Weights of a small mixture-of-experts language model, trained from scratch on English Wikipedia: 16 experts in each of 8 layers, a softmax router.
Below are experts of layer 2 (counted from 0) of a mixture-of-experts language model. Rows are named router (the router's row for the expert), gate (a neuron's input weights, with its number), up (a neuron's input weights, with its number), down (a neuron's output weights, with its number) and show model dimensions 0-255. Each number is 128 + 32 x the weight over its row's rms, rounded and kept within 0 to 255.
Before each expert's rows: "mostly gets" lists some tokens that are sent to it at least half of the time. This comes from a sample of Wikipedia text that the model never trained on.

# expert 7
mostly gets: "pl", " fl", " of", " ex", " air", " dr"
router [167 135 111 106 181  77  89 140  85 117 169 144 154 179 125  88  80 121 171 101  88 138 118  88 122 183 148  80 129 160 167 108  86  91 161 154  90  80 124 186  99 165 141 119 149 139 159 143 118  84 117 133 136 152  99 162 163 165 195 159 120 162 172 180 161 176 157 166 158 105  77 105 155 172 141 110 115 149 119 131  99  76 101 116 104 176 156 143  99 103  92  97 112  86  87 163 109 153 165 102  89 147 141  94  73 111 154 171 149 139 133 157  93 176  89 180  84 164  88  83 115 107 168 119 156 114 161 171 178 174  70 106 138  89 161 108 170 134 182 158 110  91 144 113 139 131 112 168  83 181 155  89  88  99 155 136 116 169 138 169 146 116  83 142 181 110  91 116  97 134 106 174 168 171 147  73 170 123 128  85 165 117 109 165 144 103 163  92  74 101 104 170 161 172  92 140  91 131 146 170 172 105 127 124 152 153 116  95 170 131  91 174 158 163 156  80  76 160 105 108 131  98 109 134 151 178 104 110 156  93 143 155  93 146 107 146 144 140 126  77 143 170  89 113 152  91 132 100 176  83  87  89 145 129 134  90]
gate5 [150 169 148  80 163  97 148  65 104 123 118 118 145 161 141 136 142 124  80 180 131 128  73 190 104 150  97 123 102 144 152 143 109 103 108 150  75  20 148 181 107 122 123 151 138 132 142 102 100  85 126 144  89 125 116 184 118 177 118 143  99 153 173 201  85 164 119 164 153 127  91 121 102 152 156 122 162 149 135  99 153 124 146 115 117 121 138 137  72 147 146 120  84 133 124 143 171 144  92  92 156  85 149 108  96 102 141 142 174 148 148 152 160 141 137 158 132 114 124 142 139 109 153 120 124 119 131 167  89 129 115 125 145  59 175 114 122 110 177 137 100 120  95 178 156 110 137 109 111 122 124  64 112  42 104  85 118 176  81 122 170 111 112  77 160  98 148 162 144 145 102 114  70 111 174 169 123 127 104 134 196 134 142 167 115 134  85  97  95  90  38  92 115 139  94  51  86  93 118  91 146 176  99 135 197  96 111 131 160 195 120 155 112  87 167 129  81 175  78  96 147  98  79 144  94 201 106 154 136 107 139 178 147 161 168 106  91  90 105 126 140 117 156 114 115 158 179  92 143 111 145 151 137  66 102  63]
up5 [155  88 148  97 159  97  93 132 120 139 116 170 112 140 156 111 133 133 136 151 159 157  65 185 161 147 171 123 140  86 155 101 179 139 132 136  68  95 148 180 154  90 106  99 116  99 131 121 223 145 125  96 123  71 105 178 161 139 191  73  98 135 138 172 165 167 138  99  80 103 112 203 167 122 163 149  66 151 168 113 134 136  90 129 146 147 178 134  58 113 133 140  99  81 136 134 123 139 132 122  93 162 217 112 139 156  98 131 152 135 107  77 113 119 112 161 103  88  97 131  65  35 122  98 121 109  84 158 136 127  74 122 144  67  73  93 158  94 112 158 128 144 128 170  97 144 175 104 130 113  90 131  58  93 162 101  85 148 158  82  82 133 107 127 152 145 166 121 152 125 141 148  99 123 146 115 105 134 142 177 150  97 119 114 100 143 133 139  94 111 122 104 147 128 104 180 127 145 103 137 142 113  97 102 189  85 145 160 130 152 112  97 121  68 132 130 113 121  53 143 111 128 138 141 195 127 145  80 173 106 192 137 159 119 120  90  81 129  96 136 156 163 146 208 201  97 130 131 111 141  99 135  94 182 174 147]
down5 [117 137 106 120 108 111  94 138 155 139  79  76 212 114 162 119  47 150 176 163 201 149  72 124 117 132 117 107  66 162  80 148 138 124 140 133 149 126  81  88 148 146  58 121 155  81 172  99 120  85 122 142  57 156 156 107 188  73 139 146  98 162 111 121 149  82 103 175 139  51 163 152 132  84  93 142 146 110  96  94 149 144 167 169 118 160 150 109 188 153 138  70 166 128  75  95 151 111 128  55 101 112 144 161 120 132 124  84 188 112  69 133 112 123  91 111 125 105  77  96  96 160 134 159 169  88 131  70 111 129  89 138 189 109 135 133 120 143 163 125 132 134 157  93 177 129  90 107 185  52  98 151  95 130 122  71  86  85 174 151 146 143 120  77 116 173 142 129 145 117 152 112 126  91 112 126 166 147 116  93 172 144 157 176 112 192 125 155 139 147  78 130  88  92 165 149  85 133 150 123 132 134  86 120 127 149 162 127 158 135 119 162 127 137 135 121 113 162 108 133 132 120 152 121 110 182  75 189 178 146 107 134  94 163  79 167  77  79 176 119 149 151 139  87 121 125 141 158 130 130 139 140 156 109  75 132]
gate6 [144 106 140 143 110 105 128  74 169 101 100 117 100 148 150 163  73 111 176 110 180 169 122  85  95 100 111 195 148 136 151  94 159 152 115 133  96  83 195 151 137 119  98 185 105  89  80 139 130 109 132 127 156 135 111 100  97 180 126 106 113 153  60 126 162 172 128 102 125 117  92 154  96 134 116 106 133 116 122 135 129 142 184 129 150 127 109  82  90  85 145 132 146 146 104 117 162  87 167  47 152 172 137 165 127 114 120 153  97 148 131 121  81 109 138 196 130 126 115 153  92 135 168 183  68 115 146 176 140 117  84 160 126 150 124  85 124 132 189 184 196 144 176 147 110 150 153 125 160 132 164 119  87 113 112 133 108 120  98 108 102 110 149 105 105  78 158 186  76  66 104 149 140  93 140  94 150 152 121 159 181  74 109 142 117 108  90 175 123 139 105 124 107 169  54  91 141 163  81 174 178 105 138 148 121  78  92  85  73 133 118 107 118  78 143 115  93  98 100 151 110  98 116 120  96 152 148 152   0 150 125  85 106 179 131  93 191 165  92 181 143 105 154 144  97 124 107 130 138 125 120  41  94 140 116 121]
up6 [109 160 131  94 134 159 112 206  99 146 179 121 176 137 130  87 162 166  65 155 150  61 136 153 132 157 146 123 152 157  94  95 156 120 132  92 101 147  48 189 152 135  86 111 136 172 154  74 141 112 140 150 132 119 109 150 136 109 109 111 119 132 172 156 183 122 124 118 122 108 107 132 155 123 124 177 130 184 142 151 131 148  94 133 168 142 133 170 158 203 135 151 113 102  83 126  54 111 123 215 108 129 102 105 120 127  82  86 113 114 167 153 180  93 132  96 119 133 110 141 136 122 107 138 155 119 136  54 109 114 196 140 170 117 131  91 112 129 105  83 124 146  90 158 101 152 110 197 124 104  82 166 132 173 123 121 183 138 140 145 139 143 181 157 114 120 144 133 189 150 170  70 107 149 107  96 141 154 156 101 101 157 198 148 103 159 162  98 102 146 180 106 104 122 210 158 152 128  94 117 104  96 164 125 136 242 140 132 147 105 171  86 135 109  90 126 151 130 109 101 106  54  86 121 137  87  76 137 143 165 142 159  91 103 136 160 107  91 120  59  95 158 102 116 152 179 133 164  75 103 155 100 123  81 152 151]
down6 [110 142 106  50 131  94 172 130 198 149 156 128 156  71 132 129 111 127 140  58 105 179 109 131  95  97 146 120  91 101 204 123  78 100 133 100 123 122 159 120 130 156 129 128 100  93 139 136  94 166  68 103  97 114 143 136  89  95 153 150 158 100 115 145 106 117 122 123 139 148  64 111 138 132 104   0 195 138  92 106 121 151  67  98 146 134 117 132 119 135 121  88 128 123 184 139 149  86 128 139 110 123 119 116 113  82 160 147 122 127  72  90  79  73 121 129  90 105 135 171 120 139 119 130 172 106 162 183 152  87 126 107  92  89  86 115 174 170 134  85  83 142 122 126  94 114 121  99 159 120 176 152 146 152  99 153  96 169 102 149 132 167 140  98 113 186 145 159 189 132 115 136 139 128 142 109 126 112  75 147  99 112 155 213 144 150  82 137  89 133 142 109 128 156 100 128 160 106 140 141 138 158 112 133 148 106 124  95 164 107  78 159  59 118 114 127  58  86 166 168 136 104 121  59 148  98 131  22 113 133 156 116 158 160 160  91 142 169 189 126 162 138 149  83 140 146 131 139 129 113 148 170 169  92 155 127]
gate7 [121 118 127 157 119 135  80 133 176 114 119 150  97 185 151 131 118 158  80 113 117 105 130 146 133  99 131 131 154 141 159  78 163 124 129 130 159 171 134 139 136 174 118  93 151 160 120 168 137 125 112 100 191 149  95 108 128 151 150 117 158 170 228 119 164 132 163 102 176  97  92 189 134 135 103 136  58 164  98 139 194 159 101  64 126 138  96 124 137 107 103 164 159 117 168 114  96 163 154 105 110 151 112  85  60 117  97 154  84 135 115 134 129 171 138 122 121  68 115 106 122 163 149  78 114 135 100  84 174 138  72 198  76 132  76 145  83 107 156 117 178 119 125 104 127 108 120 138 180 161 121 144  91 191 171 168 130 161  66  80 162  86 119 115 116 122 178  86  98 196 111 110 173 134 104 157 141 205 144 118 154 121 102 186  92 173 151 161 159 158 113 125 142 155  76 168 104 147 102 104 130  92 114 119 188 138  88  98 125  85 129 111 128  76 100 117 187 112 140 143  85 146 105 114 125  99 131  84 131  89 132  83 130  68 170 177 204 152  99 135 188 136 135 143 110 102 140  74 154 173 141  96 134 162 121 188]
up7 [ 52 151 100 164 140 125 113 137 117 122 104 203 125 161 139 144  98 143  90 125 146 106  96 120 120 132 112 163  76 131 198 113  87 126 151 157 101 162 182 100  79 119 152 119 100 176  87  95 171 172 171 146 115  98  85 146 132 137 105 135 135 107 145 108 113 141 140  92 207  90 125 180 144 115 139 119  35  58 153  84  91 154 128 122  89 120 152 125 134 138 118 167 167  77  76 178 113 126 151 163 156  87 136  77 184 121  90 200  86 143 124 123 131 149 118 150 160 112 161 133 144 138  82 110  98 100 167 118 147 100 119  99 118  68  97 175  94 128 101 145  69 120 139 119  70 140  92 117 118 126 161 201  75 145 126 115 132  94  75 121 112 101 136  93 111 174 152 132 128 141 175 124 137 132  68 146  91 136 142 158 183 104 162 130 149 111 139 183 123 111 105 166 139  98 201 129  93 126  90 156 186  77 141 125  96 118  92 112 155 109 173  70 164 131 114 120 158 130 117 112 174 173 162 150 133 119 135 152 155 132  71 180 112 150  94 158 132 159 156 136 125 128  79 153 116 161  82 100 103 224 116 135 104  63 149 186]
down7 [161 147 118 130 128 189 132 161 125 102 118 125 108 155  79 144 110 116 147 143  61 135 109 119 121 135  87 141 103 160 128 174 137 138 179  97 190 102  97 163 138 113 100  75 111 104 175 110 162 149 127 112 140 141 101 111 192 106 115 107 158 151 171 170 121 130 102 128 130 149 139 192 141 158 163 152 142 105 134  56  95 103 136 162  72 129 116  92 142 159 114 127 108 130 120  59 184  84 157 146 113 147  63 136  60 129 130  81 164 123 142 171 185 132 118 135  75 143  86  79 159 130 156 171 145  99 185 140 127 118 118 132 157 172 138 137  73 174 166 157 187 140 123 107  98 108 156  70 155 131 118 158 162 120 154 115 158 134 124 153 124 169 107 157 168 123 119  75 100  81 255 132 107 181 142 157 116 116 126 215 137 129 126 143  57 140  54 137 183 118 122 115 152 136 146 176 130 181 167 124  80 135 128 138  92 136 109 101 164  98 168 189 169 117 154 168 121 107  61 155 116 139 147 116  90 106 170 150 100 124 142 121 102 153 183 121 114 150 144 175 163 151  83  65 113 125  91 116  93 123  81  98 136 129 146 122]
gate8 [103 125 139 181 158 145 107 134 140 150 130  87 165 154 105 118  62 133 145 127 135 118 104 130 111 119 111 125 145  96 159 153 123  83 136  94 176  26  78 155 162 177  93  92 102 126 107 118 130  82 158 149 156  66 122 147 132 125 160 143 186 152 167 130 191 125 120 144 123  91 108  85  76 120 116  84 163  71 153 127  82 135 120 121 147 166 155 140 112 146 109 163 135 100 174 113  73 112 176 175 135 107 129 163  94 130  63  68 109 136 174 154 157 176 180  87 104 188 122 110  98  71 159 143 124 169 103 105 109 124 123  95 139  95 142 175 117  96 148  84 146 148 143 106  99 132 121 160 169 117 107  75 138 133 114 151 145 208  88  83 149 178  96 120 130 163 106 181 131 106 105 141 137 202 164 123  81 106  67 111 108 102 126 126 100 142 157 133 127  70  83 124 139 135 120 121 114 172 124 124 147 158 136 151  93 130 144  99 104 174  90  86  99 162 113 135 163  93 116 116 119 152 188 102 150 155  59 108 186 134 139 127 164  57 161 194 165 129 119  77 129 167 150 118 116 136 108 160 144 134  93  62  56 216 102 115]
up8 [130 112 114  72 175 158 199  88 158 137 102 177 202  82  99 120 136 137 155  84  75 177 104 128  81  73 129 128 155 144 159  97 165 134 150 145 114  99 100 119 132 140 199 128 146 137 114 127 116 172  86  94 140 119 167 147 139 194 116  64  96  87 140 172  87 164  79 103 154  97 105  93  96 137  84 102 136 105 165 115 164 127 123 112 118 122 111  84 130 135 160 171 182 132 156 175 111 143 116 143 133 179 161 145 118 131 181 144 124 120 123  89 109 127  99 113 135  82  99 112 143  92 165 129 120 135 163 136 104 184 147 144  92 169 145 160 150 169 146 196 164 107 119 110  68 138  73 158  82 207  89 132 130  70 104 127 134  64  99 167 118 152 117 106  90 111 110 147  47 119 104 121  46 132 101 125 122  58 110 139 153 153  90 114 129 126  71 186 100 172 138 121 147 105 144  89  82 108  81 115 174 133 151 137 149 103 179 129 134  87 124  91 119  89 111 114 184 108 152 132 221 119 118  84  95 160 131 104 140 109 125  91  69 154  70 132  96 116 151 162 149  90  92 115 181 152 110 143 120 134 119 111 137 113 179 106]
down8 [144 127 191 132 126 106 111 113 207 101 137 152 211 119 136 145 181 128 141  78 148 100 136 188  92 139 106 111 114 150 125 198 165 130  97 124 134  78 126 165 162 136 107 154 142  84 156 127 101 122 162  68 178 131 131 147  71 109 150  95 152 143 103 248  87 173 129 139 124 143  93 114 116 119 115  10 153  84 156 105 133 151 113 134 178 135 142 104 111 154 121  98 118 166 133 117 170  72 109 151 138 148 123 122 144 134  60  94 121  95 120 180 126 169 105  94 117  93 151 138 158  91 145 112 147 140 122 180  97 110 115 139 117  81 101 158 180 100  94 141 111 110 167  80 156 107 154 145  96 193 126 129 152 169 106 144 131 138 137  73 126 141 176 138 124 142 126 136 163 102 138 128 124 157 150 140 131 129 105  86 117 116 112 149 114 191 128 126 130 119 171 175 144 104 118 123 121 126 100 104 152 109 167  99 114 129 107 110 175 191  42 119 192 152 131 189 107 116 103 174 176 146 125  28 192 116 145  51 134 168 145 131 162 124 153 141 108 141 131 182 187 156 136 126 135 137 105 134  90  94  88 128 103 171 139 185]
gate9 [128 140 136 105 155 106 156 104  83  99 139 126  69 138 121  59 125 129 115 108  69 101 173 135 166 169 178 111 114 193 117  89  61 151 132  93 108 136 130 123 105 170 114  89 205  78 154 174 176 134 101  84 166 119  88 131 145 134 141 127 128 116 120  93  78 156 191 172 128 179  97 162 139 181 123 121  95  94 111 139  85 112 119 121 158 156 174 182 115 138  76 115 111 135 137 139  76 184 211 146 108 154 151 111 137 133 194 159 167 159  81 151 137 128 160 129  79 132 122 151 145 150 143 158 101 117 119 170 160 144  89 120 118  74 188 214 128 104 170 101 107  98 112  86 112 117 121 166 146 128 168 158 120 119 125  67 163 150 131 156 117 140 165 157 152 106 102  99 124 157 161 128 127 157  76 126 115  98  70 126 110  93 153 164  95 113 150 115  85 137 130 152 166 133 197 123 116 153 163 130 151 121 157  82 111  62 150  95 130  67 130 196 143 174 110  98 113  78  42 104 135 104  92  56 123 137 138 128 126 115 115 148 145 147 104 197 106 110  85  97 107 123 147 102 114 102  77 137 164 146 143  77 135 147 196 117]
up9 [123 125 143 157 140 118 145  91  67  88 154 139  76  99 173  42 146 126 119 125  99 121 149 160 143 140 176 126 150 114 139 143 160 170 181 105 130  88 162  97  91 151  96 116 139  57 155 118 129 146 107 152 130 133  92  60 129 103 138 111 168 103 106  86 127 135 136 135 136 135 137 113  98 136 117 148  92  76 151 142 150 153  84 149 136 144 160 144 187 103 103 101 111 103 129 166 158 138 163 177 110 110 152 163 131  91 143 119 138 126 132 136 114  96 124 135 127 164 119  52 151 109 127 110 127 154  84 129 167  96 102  50 141  96 141 107 176 120 105 108  76 136 134 131 114 139 131 163 147 159 127 136 141 168 201 115 148 125 107 153  98 188 174 100 122 132 149 207 151 122 141 124 131  96  89 104 118  44  46 134  74 173 102  95  80  91 169 133 140  96 146 157 145  88 166 222  93 163  91 148 221 102 103 160  92 143 150  60 154  83 178 135  62 165 120 124 111  90  96  66 144 175 114 126 132  98 153 108 152 121 138 164 103 144  84 144 112  97  78 109 151 154 179 158 107 126 206 149 135 164 155  81 119 107 131 191]
down9 [133  96 120 171 163 143 171  38 139 148 119 105 117  98 138 200 158  91  92 101 142 129 146 164  84 114 113  49 137 120 109 116 106 164 157  77 111  90 168 131 168 131 176 159 135 164 135  92 154 135 154 127 112 144 214 171 119 109 187 143 137 116  86  92 113 182 172 119 193 152 159 226 131  64 155 221 132 135 168 101 125 140 158  96 161 104  78 165  66 115 156  86 119 127 179 106 157 102 114 115 157 144 151 117 169 164 115 108 162 154  90  97 117 115 162 107 163 120 167  66 130 110 119 110 127 143 134  86  93 134  92  56  96 151 192 171 124 132  80 157 119 108  84 110 147 112 150 126 126 100  93 127 143 124 108 211 125 137 155 143 102 103 141 153  88 143 188 112 159 124  97 146 111 119  97 135 138 138 120 148 190 115 186 125  94 159 148 124 125 131 118 128 121  91 124 151  77 135 115 119 150 138 136 141 169 126  95 177  74 149 151 117  83 158 152 120 169 136 105  86 148  90 181 179 158 158  73 211 114 118 120 153  94 111 135 133 170 149 141 144 145 163 149 144  92 118  81 118 152 175 141 136 137  73 108 116]
gate10 [112  87 161 131 188  91 125  69 142  80 144 115 104 176  56  49  82 145 128 154  83  94 117 192 101 122 101  87 126 185  78 175 143  80 149  97 124  88 143 157 138 199  67 151  99 103 132 120 140 102 117 103 134 177 156 111 178 139 173 113 145 132 122  96  74 133 131 135 138 162  60 127 145 184 130 141 116 127 104 112 149 182 126  91 116 170 138 165  97  91 105 129 174 150 151 194 131 197 187 171 105 191 110  81  74 108 129 124 102 135 142 130 118  95 108 113 144 133 104 126 181 162 153 125  73 130 134 201 162 129 115 109 127 110 129 138 118 185 138 129 199  77  97 106 146 136 147 112 149 140  78 147 104 178 127 181 138 162  89 110 175  51 153 108 116 103 115  93  97 183  95 121 150 113 138 157  90 156  76 110 135 155 121 149  88  97 130 118 126 134 132 109 181  71 101  93 158 142 138 149 151  95  96 169 173 131  93 169 156 154 115 131 101  80  97 102 113 118 105 145 134  97 122 115 103  96 133 102 112  63 168 177 122  87 111 131 185 178 141 112 193 166 141 112  97 122 155 126 138 135 102 111 124 117 115  82]
up10 [162 135 129  54 120  94 129 123 128 133 135 124  91  91 169 131 203  88 127 131 122 127  77 106 169 100 112 125 105  66 101 137 102 163  53  85 115 130 148  46  83 137 203 105 103 109 133 172 124 207 114 106 162 115 107 177 138 102 115 126 143 137  92 103 128 100 129 155 163 150 156 115 115 142 121 160 138 168 122 121 140 117 119 154 121 137 104 164 203 135 142 120 105 192  84  62 152 127 118 182 106 101 135 137 117 100 124 126 121 149 103 141 142 186 122 113 106 131 131 124 194 129 130 189 139 197 126 126 139 176 151 109 133 196 145 108 141 119 138 138  93 163 172 124 103  95 143  98 163 109 131 142  96  80 103 108 180 117 155 137  64 122 127 118 138 126 108 141 102 121 114 144 138 202 119 180 159 158 121 135 103 114 145 142 120  62 140  65 152 117 123 114 105 149 176 125 146  97 147 116  94 162 111 105 185 147 135 135  22 131 184 120 146 148 136 118  94 167 158 110 124 111  69 170 143 172 184  89 151 132  72  65  60 175 129  85 154 119 183  87  80 151 179 112 127 153  52 176 127 102 142 162 174 135 140 150]
down10 [152 145 121 137  90  95  92 174 178 174 120 129 158  78 129 147 170 130 113 102 128 199 122 193 192 109 147 140 156 139  74 143 118 142 142 111 166 132 104 130 145 151 123 183 141 142 229 101 166 144 119 106 132 136 154 102 194 143 128 183 123 148 201 108 123 120 105 128 113  86  45  91 184 168  99  34 130  89 132 137 148 111  73 118 116 125 124 119 114  97  95 111  95 102 113  57 123  56 135 164 186 102 125 125 113 112 155 106  75 129 128 117 147  89 124  78 140 137 130 130  74 121 186 102 156 137 148 102 106 165 144 125 117 127 185 144 146 119 151 125 114 175 150 130 162 152 136  94 164  81  95  79 157 126 200 105 146 169 214 197 133 144 129  61 139 177 178 121 175  83 112 210 104 110 141  98  90 122 118 122 120 114 119 167 104 142 163 110 134 176 108 155 124  59 137 120  75 131 113 142  93 130 129 175 159 122 129 173 137 145 128 141 118 149 142 138  91 134 154 140 150 130 144 106 161 132 119 102 159 121  66 122  98 153 152 113  78  95 113 116 145 108  82 112 137 117 138  77 162 108 103  71 155 169  85 118]
gate11 [ 82 102 130  75 116 133 156 158 143 138  81 103 107  97 133 140 187 137 150  80 134 135 126 213 136 135 119 108 144 168 111  94  97 109 125 114 116 156 131 112 146 158 124 192  82 119  99 134 132 152 156  50  73 145 152 192 127  94 128 104 103  98 103 106  60 127  70  84 171 153 153  80  70 162  59 108 130 133  90  92 143 144 124 144 142 154 167  91 174 103 161 150 129 150 145 135 132 214 145 143 130 103 132 114 190 147 103 137 173 124 166 103 115 124  46 105 107  81 120 137 153  94 117 100 135 165  84 116  88 106 153 191 146 178 192  85 108 148  77  91 144 140 129 143 172 108 170  77 148 118 123 114 142  84  99 126 180  75  55 141 125 104 122  95  85 130 147 123 102 146 134 102 121  98  56 141  55  93 140 164 101 167 142 171 131 157 112 141 146 165 105  62 138 175 140 145 165  59 117 122 105 144  86  92 105 130 148 105  87 145 106 130 142  71 114 166 130 115 187 139 141  91  86 130  91  96 107  89 149 133 159  93 172 101 164 137 147  92 144 113 121  93 147  99 140 122 157 167  58 141 149 158 143 106 160 144]
up11 [ 99 164 134 133 138 143 193  99 113  81 139 133 155 126 118 140 106 143 107 146  95 126  65 120  88 135 118 125 134 129 132 140 129  99  94 124 131 114 111 218 114 129 170  88 163 156 130 167 103 132 106 154 132  71 110 143 113 143 147 137 144  99 141 106 198 148 202 177 119  76 133 192 103 150 196 134 134  98 153 102 132 125 139 138 120 136 101 168 120 125 140  89 171 108 109  87 127 185 100 105  73 109 141 114 135 116 154 103 111  77 123 179 132 173 160 162  66 126  53 159 113 165 172  86 117  74 129 135 126 135  95 202 115  99 144 116 126 105 191 202  58 149 177  91 172 163 107 153  86 132  77 108 140 140 114 110  81 192  90 155 177 170 117 117 172 135 142 114 124 118 151 120 175 181 199 100 122 157 146  94 174  79 107 164 132  95 115 103  80 149 154 122  97 105 159 121 159 205  87 105 132 120 110 118  74 153 165  82 151 108 155 126 151 175 113  85  70 208 106 118 125  96  70 149 150 127  94 138 125 121 123 137  97 144 106 126 115 120 105 114 105 139 103 147 139  51 150 104 163 127 164 125 114 164 135  57]
down11 [114 108 138 126 131  84 124 120 203 127 108 128  67 137  99  93 148 156 115 119 154 106 140 152 118  79 142 140 171 109 139 123 137 101 135  46 137 138 161 145 150 136 144  87 115 134 136 135 119 157 170 113 158 104 130 102  78 140 130 125 149 104 128 131 122 123 121 103 149 148  22 107 113 143 114   0 118 139 131  90 129 150 131 101 133  88 114 131 121 181 113 127 117 145 149 127 128  28 132 132 143 124 134 126 144 148 123 156 108 134 139 136 126  95 108 136 130  71 146 234 135 125 107 139 154 138  90 173 119  97 125 109 137 135 147 138 187 115 169  89 103 135 110 114 119 104 160 109 154 127 132 137 119 126 113  82 148 132 116 112  90 117 140 129 124 124 133 110 133 126 163 148 109 118 116 142 108 110 109 107 127  98 125 172 122 139 150 114 104 118 129 139 137 140 116 146 134 133 123 105 136 155 135 140 120  98 106 138 218 133 130 110 124 109 106 148 121  82 141 159 110 146 116   9 102 152 125   0 102 113 142  70 140  90 136 131 172 216 129 123 199 104 108 163 116 136 100 161  86 134 153 119 115 109 143 135]
gate12 [153 115 181  62 157 134 143 137  79 101 123 172 152 111 188 127 107 132 189  52 102 121 138  62  97  92 166  60 112 166 175 147 149 149 115 119  58  57 103  82  77 131  98 182 149 119 121 100 128 111  90 116 118 155 106 145  84 132 162 125 166 156 158  74 114  96  81 120 117 171  98 159 113 110 183 116 155 147  92  99  84 113 101  97 120 149 171 101 148  99 142 161 116 114 106 129 116 186 136  98 117 145 136 126 126 158 150 159 106  56 113 158  97 150 174 125 138 106  70 152 108 120 120 139 125 149 116 129 129 126 162 127 119 104 163 112 158  97  74 157  55  67  60 144 146  61 157 181  92 121  77 107 133 147 102 140  57 123 193  98 107 191  76  76 145 118 157 167 112 117 101 202 106 167 117 106 146 123 120 174 120 123  98 110 181 125 117 134 136 195 138 117 165 120 140 150 103 157  89 162 156 159 162 128 126 110 163  91 126 138  96 146 129 119 139  68  99 143 107 126 165 115 165 101 124 103 155 188  87 111  77 182 127 149 126 115 109  93  85 140 138 170 103 121  92 141 168 179 169 138 122 137 148 182 147 122]
up12 [108  77 123  86 126 156 169 124 130 165  58 103 158 145 134 139 132  99 138 124 128 115 112 111 121 118 113 137  91 108 143 130 105 113 122  82 106 130 177 107 131 130 126 160  91 162 131  80 176 125  91 134 165 110  72 155 112  89 120 127 133  32 128  83 137 104  81  36 111 132 134 153 194  88 153  94 125  97  44  56 147 129 129 109  93 100 152  86 137 130 164 194 186  98 179 118  89 179 143 101 149 129 111 180 158 126 109 111 142 167 117  90 116 128 105 148 131 138 196 148 130  90  95  45  97 145 124 125 140 160  97 135  65  83 111  99 118 161 140 111  86 126 102 112 116 135 152 108 135 164 132 120  90  97 115 148 144 114  77 129 143 148  86 126  98  90 170 159  64 147  96 141  73 177 130 106  90 122 148 167  83 170 111 113 166 153 109 105 127 133 103 111 152 103 122  91 125 149  75 119 103 102 191 116 169 160 169 113 152 115  91  38 120 200 103 128 119 137  84 116 140  96 111 186 142 136 157 132 179 155 103 162 114 109  97  98 142  94 100 178 146  87  57 114 146 141 156 158 182 161 133 136 143 129 151 211]
down12 [104  96 212 100 150 130 107  41 128 143 135 113 139  82 101  70 112 126 129 127  67  99 158 187 132 133 111 109 153 104 199 125 154 140  84 132 123  68 104 101 109 110 133 111 117 143 115 114 117  94 150 139 138 138  70 105 132 189 155 124 129 137 132 101 155 121 129 143 117 117 188 146 130 152 143 180 136 155 169 190  98 134 105 111 185 100 168 192 123 149 173 103 147 136 173  92  92 211  50 134 146 180 103 165 126 122 145 162 105 103  76  82 150 145 178  80 123 188  92  53 200 132 149 148  81 130 135 193  87 131 111 113 134 121 149 108 125 130 123  61  95 142 136 137 134  87 101 122 112 138 110 125 144 130 149 171 116  82 103 122 153 147 128 119 158 124 152 154 119 116 105 135  85 113 112 157 181 159  79 152 150 109 135  74 143 114 144 119 111 158 152  80 170 130 160 136 140 111  78 159 134 191 149 137 183  94 129 102  77 161  82  93 121 117 114 132 220 137 173 179 123 123 167 197 139 109 151 182 173  70 131 141 121 152 148 118 139  71 123  69  96 137 104 141 131 131 100 143  81 125 140  98  73 133 105  92]
gate13 [151  89 128 105 148 130  90 123 100  93  72 132  93 125 141 141 114 211 144  97 141 170 135 167 116 141 116 137 120 106 150 104  63 142 110 133 101  20 154 129  64  98  65 101  60 127 137 128  99  78 136 152 122 144 163 149 115 100 169 141 131 153 102 167 136 136 128 177  92 120  91 113 138 205 119  88 136  98 132 135 112 145  94 111 137 177 150 104  51 120 104 117 180 143  85 130 119 156 129 104 152 106 132 150  49 136 128 109  71  96 144 128 130 158 137 146  89 137  86 161 116 164 133 102 138 138 164 105  86 148  76  45 128  64 108 114 138  96  96 171 165 112 151 104 118 107 132 122  91 154 121 111 144  93 157 132 118  87 123 127  90  99 186 144 167 110 136 100  99 176 130 185 127 152  91 178 123 151 119 124 154 133 110 170 119 119 117  79  94 116 202 141 188 170  90 101 162 120 101 138 143 109 124 140 120 112  82 162 137 153 133 112 130 102  53 133 146 101  93 167 120 126 180  87 110  84 121 119 146 107 194 213 124 174 136  90 110 157 129 133  99 186 103 141 179 178  67 124 162 110 154  70  91 104 154  65]
up13 [125 115 105 124 151 126 124 100  98  67 156 141 109 110 136 130 134 132 148  78 216 195 134 166 107 139 137  99 184 140 131 110 118 110 124 128 133  23 132 102  85 158 125  93 150 141 150 197 169 115  57 140 147  70 177 111 129 132 135 101 174 133 125 109 118  93 158 186  99 119 110 151 194 152 168 125 163 111 106 109 127 151  40 112 129  79 122 173  91 135  92 134 120 100  68 155 104 195 137 149  90 140 160 150  71 136 139 138 104  82  83 102 113 101 187 135  95 107  93 100 137 122 187 105 115 118 136 120  85 141 111 131 194 112 117 148 124 112 102 142 161 138 112 152  98  41 155  71  90 149 145 117 127 140 124 114  78 127 104 118 136 143 194  94 121 155 156 104 127 156 125 114 147 112  57 148 170 142  95 119 136 105  27  92 118  93 125 178 150 122 146 126 189 155 136  72 125  91 107 109 161  78  52 137 104 148 121 120 112 158 137 157 111  83  97  84 143 100 121 130 132 103 138  94 166 128 127 158  82 114 128 176 130 107 132  96 148 109 129 113 114 167 148 147 213 175 105 125 175 157 150 136  93 158 182 101]
down13 [195 113 157 176 106 134 129 109 105  63 152 126 145 154 169 130 104 109 116 150 110 142 121  85  99  78 109 114 157 149  74 183 103 154 127 135 163 182  98 167 134 116 166 175 122 133 174 129 128 161 109 165 125  73 176  90 135 168 141 119  93 173 174 150 147 173 126 137 117 106 195 152  90  58  90 255 155  64 133 112 115 115  95 158 156 109  85 127 126 141 118 104  91 148 200 145 134 124 147 130 128  79 133 142 136 136  73  70 130 106 140  99 168 107 129  87 118 110 115  56  87 102 137 107 135 136 159 134 105 107 130 140 121 117 129  91 118 130 139 125 160 155 120 157  84 153  69  87 157  81 133 152 152 135 133 150 109 149  96 157 163 141 158 151 173 149 135 135 169  97 185 146 140 121 129 150 112 108 126 158 149 127 154 190 125  87 117  91 153 163 130 123 121 140 121 143 117 168 142 175 135 138 122  90 102 161 103  95  62  95 126 145 139 115 161 172 215 124  92 139  87 110 154 181 142 118 126 249 179 144 122 130 149 121  83 134 165 106 126 136  91 159 124  93 144 143 183 114 150  77 152  99 189 132 154 106]